{
  "activation": "squared_relu",
  "init_std_router": 0.0194,
  "norm_place": "pre",
  "rope_fraction": 0.5,
  "tie_embeddings": false,
  "init": "normal",
  "init_std_qkv": 0.0395,
  "warmup_steps": 200,
  "train_tokens": 624300000,
  "dataset": "wikipedia_en"
}
Below are experts of layer 7 (counted from 0) of a mixture-of-experts language model. Rows are named router (the router's row for the expert), up (a neuron's input weights, with its number), down (a neuron's output weights, with its number) and show model dimensions 0-159. Each number is 50 + 15 x the weight over its row's rms, rounded and kept within 0 to 99.
Before each expert's rows: a language model's description of what the expert responds to. This comes from a sample of Wikipedia text that the model never trained on.

# expert 34
What it handles: Middle or final syllable pieces of foreign personal and place names, such as Johann-es-burg, Buen-os Aires, Mohamm-ad, Cárd-en-as.
router:50 66 19 66 22 40 65 23 49 37 56 55 21 53 42 47 41 63 64 23 55 40 28 53 57 70 46 62 46 51 29 30 50 69 38 37 70 42 59 57 54 60 57 61 67 25 52 36 45 78 63 46 55 46 55 53 46 48 56 36 63 37 41 37 36 32 46 68 42 43 36 40 45 48 65 45 68 71 21 49 68 60 46 46 35 49 81 60 36 55 54 51 43 70 58 59 38 52 75 42 57 91 74 35 64 41 33 47 35 39 36 46 52 36 29 47 54 42 40 48 25 43 53 49 82 30 59 63 00 57 75 42 22 70 77 47 65 57 50 46 06 57 67 30 66 72 52 59 54 49 68 51 46 64 58 68 49 44 41 34
up6:71 58 25 45 54 39 34 26 63 60 52 44 38 28 41 65 42 66 67 40 49 66 55 42 33 63 41 37 70 50 24 42 44 58 26 43 37 56 72 59 43 48 41 39 29 44 46 43 65 50 57 61 64 47 65 62 38 79 68 41 94 60 57 43 41 32 20 49 70 49 79 58 50 46 31 59 39 63 42 35 46 63 55 80 43 40 61 74 64 65 48 44 45 55 59 77 58 31 50 44 36 38 73 52 61 62 71 46 55 54 64 24 03 20 36 50 94 32 43 60 64 43 77 39 49 50 65 64 23 77 46 36 40 46 72 52 58 44 48 39 56 54 20 60 82 59 57 35 55 36 50 45 39 43 40 56 35 41 33 49
down6:92 55 46 21 43 42 60 37 58 70 35 66 42 39 55 41 43 65 60 39 48 24 59 34 28 44 37 53 62 72 65 31 47 48 27 25 22 59 42 47 48 57 32 50 56 57 45 52 34 67 59 74 50 66 59 27 45 70 67 62 49 66 23 23 51 58 38 41 49 42 81 62 38 47 35 56 47 38 51 55 41 21 62 87 33 60 55 54 45 33 48 67 37 63 34 58 51 39 48 57 47 26 65 42 66 33 50 62 46 81 34 57 60 16 70 65 64 35 50 08 68 49 63 58 51 49 51 57 14 64 33 58 57 37 54 41 61 56 70 43 59 46 59 29 62 58 38 15 61 45 45 33 35 68 57 54 50 27 23 48
up7:35 49 48 72 41 56 50 39 65 42 61 53 32 55 49 40 46 58 44 36 39 51 56 79 75 55 55 60 62 51 20 00 52 60 35 37 46 58 49 65 53 52 45 57 44 36 35 61 63 80 41 62 37 64 66 39 62 44 46 21 52 29 49 41 59 34 55 56 28 58 62 43 67 45 39 40 51 48 26 36 18 21 56 81 82 45 73 49 49 56 62 37 39 43 58 50 53 58 63 86 75 67 43 30 21 19 54 76 42 64 21 53 69 74 34 42 53 33 44 35 53 59 58 42 73 37 37 63 46 35 58 67 47 26 52 78 58 50 41 41 44 76 48 39 63 40 37 62 38 55 42 33 27 15 40 46 64 47 56 39
down7:47 49 72 52 61 47 55 95 51 39 51 53 39 36 42 70 63 49 35 58 41 54 60 35 34 67 43 45 53 34 42 45 71 34 62 13 48 76 42 53 22 47 45 69 51 30 28 30 40 47 42 44 41 40 58 62 32 38 43 30 34 52 27 44 51 54 76 35 28 59 55 29 16 65 58 51 71 58 59 34 42 54 39 32 20 40 28 87 62 60 52 43 73 33 51 42 47 48 45 66 46 71 51 82 70 59 30 20 58 54 55 39 20 40 33 41 42 73 67 52 38 38 18 35 65 56 57 83 55 42 54 44 53 59 52 56 42 59 74 63 67 56 47 32 30 69 41 35 69 48 69 42 65 55 47 56 60 55 63 20
up8:40 73 38 58 36 52 66 51 38 56 49 65 24 63 63 60 54 71 62 41 40 34 18 53 52 46 61 37 44 42 14 57 35 31 30 31 36 52 49 74 40 47 24 50 62 36 48 61 41 52 52 26 44 69 82 44 29 42 62 60 39 67 65 61 34 45 50 84 17 39 69 67 44 62 56 39 67 17 43 54 58 56 46 55 31 38 48 34 68 30 29 54 58 57 52 44 66 36 66 48 28 44 63 42 35 47 71 65 54 61 48 27 52 42 58 57 79 84 42 66 33 47 50 28 51 43 50 43 56 00 50 34 40 59 48 40 56 59 34 54 47 49 47 43 52 77 55 44 53 45 60 71 46 63 57 95 54 48 46 55
down8:42 35 40 30 44 38 30 45 60 71 47 44 44 65 31 42 43 34 34 42 34 43 58 66 48 85 36 61 72 43 43 55 62 60 66 36 53 30 54 43 75 45 51 43 37 45 76 67 39 69 53 28 57 25 27 20 50 29 56 48 24 62 70 72 77 41 45 24 53 39 34 51 53 35 55 32 61 08 57 36 68 65 48 38 47 45 23 60 43 70 25 37 57 50 47 44 93 70 48 37 70 59 50 56 61 28 54 59 65 70 46 56 27 54 52 45 52 41 39 58 56 53 39 32 82 36 19 54 50 40 42 49 59 65 53 50 43 69 51 31 38 54 44 55 14 36 53 66 62 38 38 69 45 29 44 59 84 39 36 64
up9:53 56 61 72 35 38 54 52 60 47 40 62 53 58 52 33 68 47 37 33 70 35 54 40 46 78 43 36 58 39 59 36 73 52 63 63 55 29 27 46 39 54 31 51 40 45 67 66 39 74 43 33 50 50 53 67 21 11 35 55 53 67 66 34 54 53 38 40 78 57 53 52 26 35 71 40 56 50 38 57 08 44 46 49 66 46 47 59 33 49 76 63 42 49 59 42 61 51 99 34 55 51 50 45 67 52 50 72 62 54 25 38 61 66 59 57 31 34 53 57 45 56 34 58 64 32 58 72 43 66 63 42 28 48 77 31 71 55 30 51 67 64 61 03 51 64 74 43 39 50 38 34 45 31 35 79 43 55 32 19
down9:64 49 51 57 57 76 40 52 36 40 58 54 43 48 64 60 65 66 44 45 35 49 70 45 31 41 31 47 42 41 34 36 30 72 79 72 70 48 63 44 31 66 46 70 33 44 39 60 70 68 60 33 56 46 63 72 74 58 55 18 46 41 15 47 57 50 50 47 46 50 84 54 25 90 46 59 61 40 40 45 48 48 53 62 59 69 60 42 47 20 49 36 42 77 47 29 66 83 47 48 34 40 48 62 75 79 68 54 53 65 76 54 63 37 60 31 29 53 44 62 55 42 41 64 56 47 69 34 63 43 77 66 45 60 32 55 44 30 40 44 66 64 33 39 47 24 59 39 21 48 35 67 66 28 33 61 74 58 30 24
up10:40 39 52 78 56 63 82 31 33 63 41 59 32 36 58 48 53 60 42 50 36 53 52 51 47 86 62 45 45 39 27 37 36 72 51 43 51 40 63 37 45 61 49 40 16 50 19 66 33 36 49 45 62 64 57 39 39 47 15 39 52 73 16 54 71 46 40 44 81 53 45 39 51 47 29 20 41 76 45 37 68 56 54 45 53 64 49 58 47 58 67 38 58 58 47 44 22 50 41 71 62 22 62 51 54 27 76 46 66 40 70 42 28 48 62 44 70 82 54 30 67 54 48 40 72 52 33 44 22 78 77 69 56 68 67 48 34 60 45 71 35 46 57 23 50 37 28 51 47 46 60 55 29 39 72 77 65 55 48 57
down10:57 51 35 58 65 47 47 29 61 51 41 33 62 74 53 59 56 64 62 44 34 69 31 60 40 40 71 51 72 62 69 70 54 60 60 26 60 49 49 56 65 43 42 49 60 65 74 50 68 11 30 52 42 80 75 55 45 41 43 55 38 31 24 46 30 59 41 49 30 46 39 62 22 49 30 53 30 52 48 42 44 48 21 47 58 32 71 41 30 37 55 45 38 57 44 38 58 49 72 61 52 80 46 69 81 63 25 43 51 47 42 62 47 57 76 49 82 66 87 43 65 69 50 60 68 54 54 62 35 32 46 46 69 59 21 78 46 50 53 51 60 65 56 16 60 52 70 34 63 17 42 59 55 48 40 24 52 82 61 55
up11:37 36 33 60 69 59 53 40 48 42 43 44 60 28 27 76 57 69 54 78 34 81 42 72 85 62 66 46 62 58 47 61 36 43 55 63 40 43 60 55 60 47 56 52 54 40 63 42 42 58 48 45 31 44 45 65 88 44 42 58 45 40 34 34 18 54 47 54 57 44 29 46 58 53 26 46 41 81 44 68 56 39 41 55 45 65 31 37 33 63 58 43 39 48 46 77 76 57 72 48 94 39 51 39 41 65 58 62 50 61 50 57 32 59 42 33 61 43 42 78 62 41 29 63 34 40 81 56 64 62 58 30 54 38 20 51 67 17 48 28 62 77 60 57 63 31 78 52 25 48 48 63 12 54 59 77 35 55 42 42
down11:38 43 65 50 43 83 65 53 52 54 54 54 64 60 75 50 55 39 67 82 42 52 24 45 42 60 50 30 46 37 45 59 30 36 26 62 66 37 63 34 57 42 39 26 80 49 13 43 35 55 41 38 49 78 54 63 20 71 37 38 58 41 55 62 84 19 53 61 48 49 42 75 55 52 54 32 54 65 62 75 59 48 40 52 44 45 67 51 44 41 48 50 47 67 58 69 60 53 65 61 49 82 63 50 72 79 13 53 41 32 40 28 70 40 31 34 46 19 22 46 50 38 56 40 37 36 55 57 57 35 27 75 63 67 35 39 51 60 54 38 59 55 61 51 70 45 67 66 23 59 37 34 43 46 65 50 13 60 56 58

# expert 23
What it handles: Mid-word pieces holding c, such as c, ac, ec, inc, isc, in names and words like Tus-c-arora, B-ac-helor, Pleist-oc-ene.
router:48 57 60 49 53 55 26 42 49 35 47 36 41 82 63 39 27 52 71 43 66 66 24 64 26 58 30 63 47 64 53 23 71 50 45 56 52 61 55 75 48 51 59 33 93 36 60 68 47 67 49 30 48 53 50 48 55 25 56 34 32 51 35 39 76 58 54 67 54 12 36 44 21 45 66 54 52 67 23 50 62 54 44 48 61 64 58 38 50 55 27 31 50 61 70 64 50 56 68 34 79 39 49 55 63 60 41 56 40 54 31 31 37 25 55 29 69 71 66 54 26 38 23 20 72 44 59 68 62 71 64 53 51 63 78 49 64 71 56 67 26 47 39 43 50 50 46 59 44 38 37 36 16 69 24 36 64 43 41 50
up4:59 47 40 39 87 37 12 55 69 34 39 34 37 59 61 41 28 31 64 57 57 36 50 37 54 29 38 64 17 43 70 51 39 55 44 20 34 50 48 74 47 37 55 36 29 62 57 28 84 47 34 48 52 60 58 73 65 21 67 51 42 43 54 34 40 39 66 72 51 34 47 60 51 22 48 20 84 41 42 62 56 65 47 36 56 33 59 61 33 58 73 64 37 37 59 64 45 29 60 43 45 40 59 61 40 66 51 42 43 55 43 52 31 42 45 38 80 56 44 55 65 72 59 39 49 32 60 57 69 76 37 55 38 77 51 36 38 58 80 48 39 48 41 36 74 69 58 27 60 50 28 53 35 62 23 29 69 34 37 30
down4:43 47 10 21 60 60 44 48 61 75 61 76 51 72 30 55 13 47 52 58 43 55 37 49 70 48 60 68 44 43 30 58 56 59 65 79 45 29 48 56 63 60 43 24 31 20 14 25 64 76 36 52 63 34 01 42 47 30 32 37 68 58 44 49 34 45 46 45 47 58 55 31 45 47 41 44 63 34 40 46 37 39 44 56 39 73 48 57 62 50 28 57 33 38 70 56 70 50 50 59 65 58 57 49 45 82 58 59 61 43 69 61 50 47 50 46 44 60 75 59 53 39 33 23 28 48 48 44 84 47 34 36 43 51 57 54 71 50 40 36 54 33 23 74 48 14 41 31 68 74 48 56 35 48 35 61 54 44 45 46
up5:55 35 53 40 50 49 43 26 44 69 55 34 24 57 43 54 32 34 21 40 37 50 26 69 67 37 50 57 56 38 54 47 49 54 26 58 47 67 59 63 64 32 61 55 37 53 63 63 49 42 57 50 45 33 44 50 62 41 41 82 70 53 76 36 68 36 81 43 68 31 44 26 59 79 71 59 53 52 21 41 46 76 54 40 36 64 38 47 42 40 73 26 53 75 53 47 40 44 40 63 52 55 54 99 51 41 65 83 22 50 47 68 11 60 25 54 48 63 62 47 42 57 55 40 77 55 62 66 47 72 37 52 42 55 51 68 55 45 71 41 45 41 47 25 46 51 34 54 77 37 36 53 28 50 30 54 55 13 58 73
down5:51 31 27 56 59 48 44 36 29 51 69 47 68 81 75 48 58 40 13 53 34 29 87 76 51 52 52 67 38 46 28 59 50 07 62 36 38 50 77 46 48 39 59 65 48 64 62 39 42 65 46 50 19 30 57 75 29 49 55 54 70 49 35 37 52 50 31 71 34 56 54 63 52 73 64 35 43 47 48 75 36 55 44 65 42 50 83 30 50 26 66 44 54 31 31 49 45 52 30 49 52 45 35 66 66 70 63 66 55 35 69 53 36 67 68 71 34 56 37 41 56 30 27 40 41 54 46 55 49 49 33 70 47 43 35 74 32 54 70 52 25 43 47 38 40 38 44 47 72 35 28 20 58 51 17 58 48 60 42 58
up6:44 35 47 50 49 49 20 42 46 54 38 40 35 38 69 24 62 48 54 17 62 51 22 48 29 46 47 72 22 40 58 41 30 46 40 51 67 52 38 59 45 51 79 39 75 45 41 35 54 19 53 42 52 58 64 34 52 36 39 34 41 40 50 57 64 45 48 61 53 20 61 70 53 40 42 62 45 29 49 53 46 61 33 38 88 27 48 41 76 60 46 32 40 47 38 56 46 48 69 79 70 55 37 20 38 27 49 26 66 44 38 58 55 63 54 43 69 31 78 40 44 37 63 44 52 74 52 54 17 61 72 81 28 54 56 60 57 79 31 57 63 42 56 59 57 51 52 52 34 32 69 59 44 89 75 49 64 70 60 76
down6:61 40 48 35 60 43 17 82 39 34 45 58 74 55 51 38 48 49 49 35 32 47 40 40 63 82 57 23 64 50 47 59 44 43 24 45 38 52 43 74 61 55 43 45 43 61 38 60 62 99 42 52 59 29 54 58 31 42 75 37 69 41 60 45 33 52 49 01 64 69 41 48 43 57 53 78 32 57 55 59 25 54 43 56 62 51 60 27 75 51 48 35 70 54 59 56 49 53 51 47 50 54 61 72 52 61 51 63 65 39 56 59 62 45 36 67 52 46 38 56 43 32 42 33 67 63 41 83 64 33 52 51 16 36 25 61 58 12 30 58 74 62 77 65 66 53 49 39 57 38 36 84 44 73 47 71 41 38 53 39
up7:48 55 44 56 53 51 42 64 43 50 71 43 62 77 61 66 52 09 62 54 83 57 36 18 33 27 73 57 44 48 49 43 24 38 76 55 60 50 47 48 65 37 69 67 40 72 62 34 72 54 45 31 62 64 64 78 59 49 56 49 33 54 56 47 58 50 38 52 68 29 42 47 63 58 56 53 31 17 76 58 57 69 13 64 41 62 86 53 76 46 42 46 73 36 54 74 73 71 69 41 29 50 51 70 60 63 40 50 67 24 72 45 40 68 48 40 42 55 39 68 44 36 23 38 58 20 66 50 45 42 40 25 46 53 43 43 52 39 48 55 31 49 61 35 36 42 28 59 62 38 57 47 42 58 38 82 49 43 74 32
down7:57 47 62 59 54 52 07 54 33 49 41 63 72 50 57 54 49 43 59 42 33 59 33 79 56 52 54 49 48 52 19 65 56 87 68 70 48 11 51 54 31 44 70 31 59 30 49 46 18 73 37 54 56 53 39 66 69 54 32 40 49 48 46 62 54 34 28 66 69 43 67 22 69 67 20 71 62 52 79 62 84 68 54 53 71 53 49 54 45 54 55 47 44 61 50 67 45 28 30 58 38 36 61 14 52 21 63 56 53 57 53 34 56 19 52 50 50 40 48 72 39 46 69 64 87 27 44 39 51 21 61 49 48 65 69 61 54 57 42 67 58 52 64 48 48 50 59 58 63 61 36 53 65 51 39 65 67 47 40 78
up8:66 49 46 56 38 82 75 87 46 53 41 55 32 64 67 40 38 44 78 56 49 46 37 55 52 60 44 38 42 36 24 37 56 29 47 57 35 33 57 30 34 55 60 36 60 38 55 61 31 55 29 19 54 64 67 50 40 52 43 78 68 50 28 77 39 41 44 58 34 41 54 39 36 44 46 47 23 45 46 57 41 33 22 50 15 81 72 38 28 31 70 25 42 58 77 49 62 46 40 58 64 26 55 43 53 59 57 48 59 38 60 16 46 38 36 49 50 83 69 67 38 51 55 38 56 54 88 89 41 64 41 64 44 81 53 40 47 62 37 65 32 65 50 60 43 46 43 47 52 56 50 76 36 34 41 50 50 27 56 47
down8:31 55 34 54 39 56 37 80 63 62 37 85 39 46 46 32 72 32 64 74 55 41 34 60 57 56 40 25 42 55 63 65 58 48 50 49 52 57 54 39 15 42 36 33 73 57 54 23 47 57 37 83 78 65 67 53 55 65 40 66 69 49 49 75 57 56 69 46 65 24 25 63 41 52 43 73 35 62 50 55 72 37 68 46 49 40 53 55 30 50 63 36 40 49 25 17 76 53 43 61 38 74 24 61 41 53 51 55 45 50 69 53 61 59 48 32 46 74 46 35 54 64 78 63 37 63 34 38 71 54 14 54 67 44 35 58 43 49 46 53 36 41 35 39 42 64 83 44 52 42 40 64 41 50 99 53 62 48 56 41
up9:40 29 61 49 49 86 46 37 29 46 60 35 52 62 68 43 40 79 50 75 33 47 74 41 56 45 56 53 19 49 69 29 60 74 60 33 54 58 72 44 32 50 62 41 49 55 45 66 33 63 64 62 61 60 77 29 75 57 73 50 43 19 60 53 26 54 67 63 57 37 66 34 55 46 59 59 66 47 20 63 56 48 41 49 73 44 45 49 73 30 40 41 78 23 45 58 40 54 35 20 40 68 56 45 58 56 36 54 53 59 73 40 57 54 54 42 56 58 46 37 19 36 60 22 32 54 65 51 51 58 76 30 61 31 67 61 56 67 40 43 30 50 64 60 58 59 80 83 65 49 56 44 23 68 83 53 29 62 51 34
down9:60 52 69 43 59 44 38 64 59 54 47 56 61 17 53 42 43 68 15 30 44 71 46 57 68 34 69 48 56 66 25 44 72 60 36 32 26 62 50 61 46 56 47 47 33 18 42 28 56 54 65 39 57 31 75 57 63 76 63 48 67 68 60 39 26 39 42 75 62 34 57 60 55 34 67 37 53 47 51 36 49 59 82 58 53 42 42 50 57 85 53 26 42 47 62 53 47 64 26 38 34 53 56 73 46 31 40 29 69 39 48 67 56 73 51 45 36 27 36 48 50 53 52 62 29 82 31 43 42 57 29 49 61 64 41 61 44 31 54 51 77 28 36 44 56 68 59 95 63 33 49 69 47 51 51 67 41 40 52 03

# expert 63
What it handles: Opening stem of a verb awaiting an -ed, -es or -ing suffix, such as prov(ides), belie(ve), sugg(est), caus(ed), allow(s).
router:43 60 60 45 09 56 47 49 28 42 66 28 24 48 58 32 48 32 75 32 48 49 53 47 41 56 44 59 38 56 55 34 66 46 49 40 45 54 59 61 24 38 44 56 52 28 53 23 44 55 24 55 79 33 46 48 39 37 68 37 41 50 36 50 65 55 42 47 39 51 44 46 27 43 64 61 52 78 53 53 50 25 36 57 61 51 51 74 42 29 49 58 49 29 69 74 43 46 51 42 49 49 68 35 47 56 22 34 28 62 47 45 64 82 33 62 75 80 66 65 69 54 48 37 51 54 97 60 65 80 29 50 45 61 37 60 32 92 57 34 78 41 28 26 73 46 50 54 42 70 40 46 41 72 25 42 36 64 38 36
up1:66 75 77 96 65 22 47 37 37 75 34 29 36 63 78 43 40 25 70 59 68 68 52 18 22 34 44 33 54 22 56 33 33 66 43 56 50 57 44 60 57 61 72 27 42 31 42 45 49 31 35 39 55 47 49 59 23 50 45 44 43 64 32 52 47 19 42 54 56 62 71 60 54 30 58 23 35 57 71 29 56 52 59 46 50 24 43 47 71 51 57 54 70 30 44 59 36 44 40 36 66 45 74 35 42 43 30 58 50 58 60 34 57 89 48 57 66 73 72 44 40 56 47 46 33 55 59 75 50 62 61 70 38 55 39 62 52 42 52 59 39 53 72 13 42 35 47 60 73 39 55 38 49 39 61 43 55 53 60 33
down1:34 56 59 42 34 88 63 37 47 65 30 58 46 68 68 75 63 44 46 78 37 49 54 65 48 49 54 15 49 61 41 42 42 45 50 31 80 48 68 33 37 26 65 62 54 54 33 92 49 53 25 29 46 62 73 74 68 51 70 42 48 41 47 32 52 45 30 52 58 60 50 59 66 37 43 59 58 51 27 46 39 25 38 37 63 40 43 39 57 56 69 54 80 51 54 53 70 75 17 63 72 48 41 42 69 55 56 79 50 38 32 14 49 39 41 53 53 49 45 35 55 33 59 63 42 53 71 33 56 38 58 49 22 49 17 76 53 42 57 36 66 61 66 46 67 30 49 74 56 55 40 39 80 40 61 32 67 58 49 70
up2:26 61 72 62 63 53 66 16 48 52 39 63 35 29 34 42 65 48 61 24 64 80 49 51 55 42 55 71 33 40 72 74 39 10 43 33 60 42 71 26 56 65 30 49 50 55 44 28 41 62 65 30 67 17 42 35 56 58 69 32 84 65 57 39 49 35 44 40 70 41 47 44 32 78 49 57 51 63 28 40 23 53 51 48 64 30 62 84 63 52 35 35 56 29 65 63 36 27 38 40 47 43 59 50 59 47 75 61 57 54 60 37 30 50 49 63 63 66 48 61 44 37 49 48 47 58 54 46 58 55 35 22 46 53 49 41 52 61 38 76 72 52 34 49 54 75 78 30 72 48 55 43 90 61 34 61 37 54 42 64
down2:44 34 51 64 56 61 68 53 30 42 26 65 41 47 39 36 91 53 72 33 32 30 72 22 41 50 61 73 64 71 57 82 60 38 64 39 54 69 48 70 59 21 44 34 39 43 51 55 50 50 64 56 50 49 29 64 55 50 28 46 54 41 48 60 24 64 10 52 68 53 55 55 42 53 15 41 40 45 54 35 37 35 30 56 59 44 54 48 28 81 18 37 69 59 86 61 57 35 59 34 39 52 33 52 58 20 60 36 34 69 32 27 63 51 74 47 59 62 45 64 71 49 55 71 42 19 40 51 61 68 37 56 41 44 41 49 35 51 24 32 59 53 34 56 60 52 54 54 77 68 53 54 33 56 46 39 68 43 34 57
up3:29 64 50 54 14 58 28 52 46 44 44 48 59 40 64 84 24 35 49 53 40 64 46 72 51 54 50 62 60 64 27 37 64 39 54 46 36 64 68 50 26 58 67 48 23 32 56 44 69 34 49 61 73 51 49 51 66 13 26 42 50 63 38 71 62 44 29 58 76 55 58 61 38 58 57 59 36 70 50 64 54 37 60 53 44 62 32 67 43 65 63 69 41 45 51 53 71 15 64 74 69 56 55 37 49 37 40 38 49 67 61 61 48 32 49 40 53 57 77 64 59 48 49 94 78 46 44 24 67 49 29 28 51 33 29 52 53 51 45 52 41 34 32 21 52 40 26 32 39 20 21 50 32 46 67 73 34 58 62 47
down3:52 50 39 17 32 70 46 72 58 46 49 41 51 46 28 55 57 56 56 50 29 46 44 56 38 75 33 31 32 32 45 33 50 31 50 68 42 50 68 65 32 54 67 74 43 55 53 64 64 65 38 62 37 43 36 75 41 57 45 61 42 25 31 35 41 77 35 46 62 43 63 46 16 61 32 65 64 52 54 48 43 57 71 79 48 51 58 46 57 17 64 76 43 45 73 35 71 43 37 29 34 66 66 41 55 48 56 38 47 66 45 35 58 57 56 63 39 25 56 67 62 13 58 42 36 67 62 48 62 28 30 54 56 64 43 60 60 54 40 39 49 12 72 67 60 23 61 63 25 44 32 59 47 59 68 48 10 78 78 39
up4:76 68 57 67 42 39 66 56 58 56 31 42 39 66 25 43 42 39 51 87 59 72 60 52 40 55 70 68 38 45 48 26 40 47 43 48 73 69 71 48 43 52 31 81 66 42 41 51 61 54 50 73 64 40 51 52 25 35 34 28 27 68 60 66 68 37 51 51 72 45 76 47 19 67 59 65 76 65 58 43 67 61 23 38 44 38 30 71 22 35 53 71 59 49 52 45 41 57 46 61 63 63 46 34 44 37 51 62 45 56 56 24 58 40 28 54 49 70 44 51 63 61 45 57 45 38 61 39 48 64 72 58 74 62 42 36 32 72 69 27 41 42 36 60 36 44 74 47 20 60 68 40 68 61 87 77 21 39 52 45
down4:62 43 53 54 73 48 48 56 54 35 37 53 47 71 57 43 44 43 60 55 42 96 28 40 43 55 62 54 72 38 34 22 26 62 32 26 51 55 29 53 63 49 34 59 58 43 41 67 71 59 54 55 46 36 45 39 57 47 38 62 26 45 54 49 56 39 20 28 27 56 83 44 35 53 20 46 54 37 68 46 41 49 27 59 56 37 46 46 42 48 73 67 54 57 56 62 42 43 53 36 17 49 43 38 62 58 68 66 40 53 99 42 39 41 65 25 52 44 32 68 20 57 46 63 09 37 23 27 53 55 61 41 46 66 56 39 38 74 38 49 42 71 54 47 55 31 57 56 51 51 53 86 78 58 55 54 47 22 62 50
up5:62 60 55 66 56 31 36 81 52 44 43 46 48 66 75 41 57 48 57 33 26 41 77 35 47 43 50 38 66 91 41 62 56 68 32 62 46 45 51 51 58 57 56 74 75 32 05 13 37 66 43 67 40 50 45 23 41 40 63 51 26 45 40 52 73 45 48 59 55 43 57 25 52 57 61 64 65 65 60 51 32 73 53 68 34 68 53 19 64 38 19 42 41 52 61 58 63 49 42 45 48 49 65 39 41 44 30 30 41 41 42 42 76 57 55 45 41 64 71 65 54 32 60 81 57 32 70 32 42 63 33 44 59 65 79 70 50 54 32 64 64 35 51 29 88 46 77 69 28 52 50 51 61 61 45 56 37 42 45 57
down5:64 98 55 57 55 58 19 77 72 20 28 37 61 36 46 82 54 69 46 30 23 70 36 52 57 57 72 47 69 61 57 48 70 35 51 28 29 32 55 61 72 59 36 49 40 34 62 52 50 55 55 50 25 49 37 43 38 41 74 43 36 44 49 52 55 64 18 40 40 51 55 51 63 57 59 46 32 74 42 27 51 37 19 53 59 44 67 55 54 62 51 42 67 47 57 47 34 49 05 60 28 46 38 54 54 59 73 62 61 52 75 41 48 49 64 56 49 27 46 66 57 19 49 55 58 72 34 41 41 57 39 43 44 55 60 26 37 58 73 54 65 59 58 66 64 62 68 58 72 46 16 54 38 38 33 67 53 25 60 67
up6:37 51 53 39 56 38 25 53 59 36 30 37 45 58 68 47 46 44 50 31 35 46 42 49 38 52 45 68 43 63 55 43 51 64 21 54 72 63 31 45 36 72 52 50 46 63 57 17 54 54 78 75 51 63 44 35 63 61 69 46 50 68 70 51 60 61 40 33 45 67 47 40 39 13 62 52 60 61 53 54 70 48 58 63 45 57 62 73 71 25 61 42 67 48 99 30 55 25 51 51 56 30 52 36 53 46 38 48 14 80 53 24 47 49 36 55 61 82 43 34 74 38 61 25 58 40 53 30 55 61 31 53 30 45 47 61 56 69 37 44 54 44 49 32 40 75 45 54 19 46 57 62 28 47 27 72 49 93 37 53
down6:41 33 77 51 49 66 54 54 50 30 48 56 39 28 55 50 86 39 48 64 44 73 38 66 43 58 38 75 62 74 54 53 49 34 71 51 50 66 70 25 66 64 90 45 35 38 71 41 64 45 61 19 68 53 29 35 53 55 66 42 49 52 68 50 64 54 44 49 41 35 42 47 34 54 56 63 68 45 44 36 64 54 33 47 26 37 35 79 27 42 49 43 91 55 33 51 36 54 43 37 63 43 73 50 48 39 36 55 30 38 41 52 47 39 45 38 51 70 06 52 76 34 67 45 59 86 37 23 50 50 50 15 55 38 58 50 62 47 66 77 65 76 50 57 43 62 59 36 39 38 52 50 53 49 44 79 81 36 32 53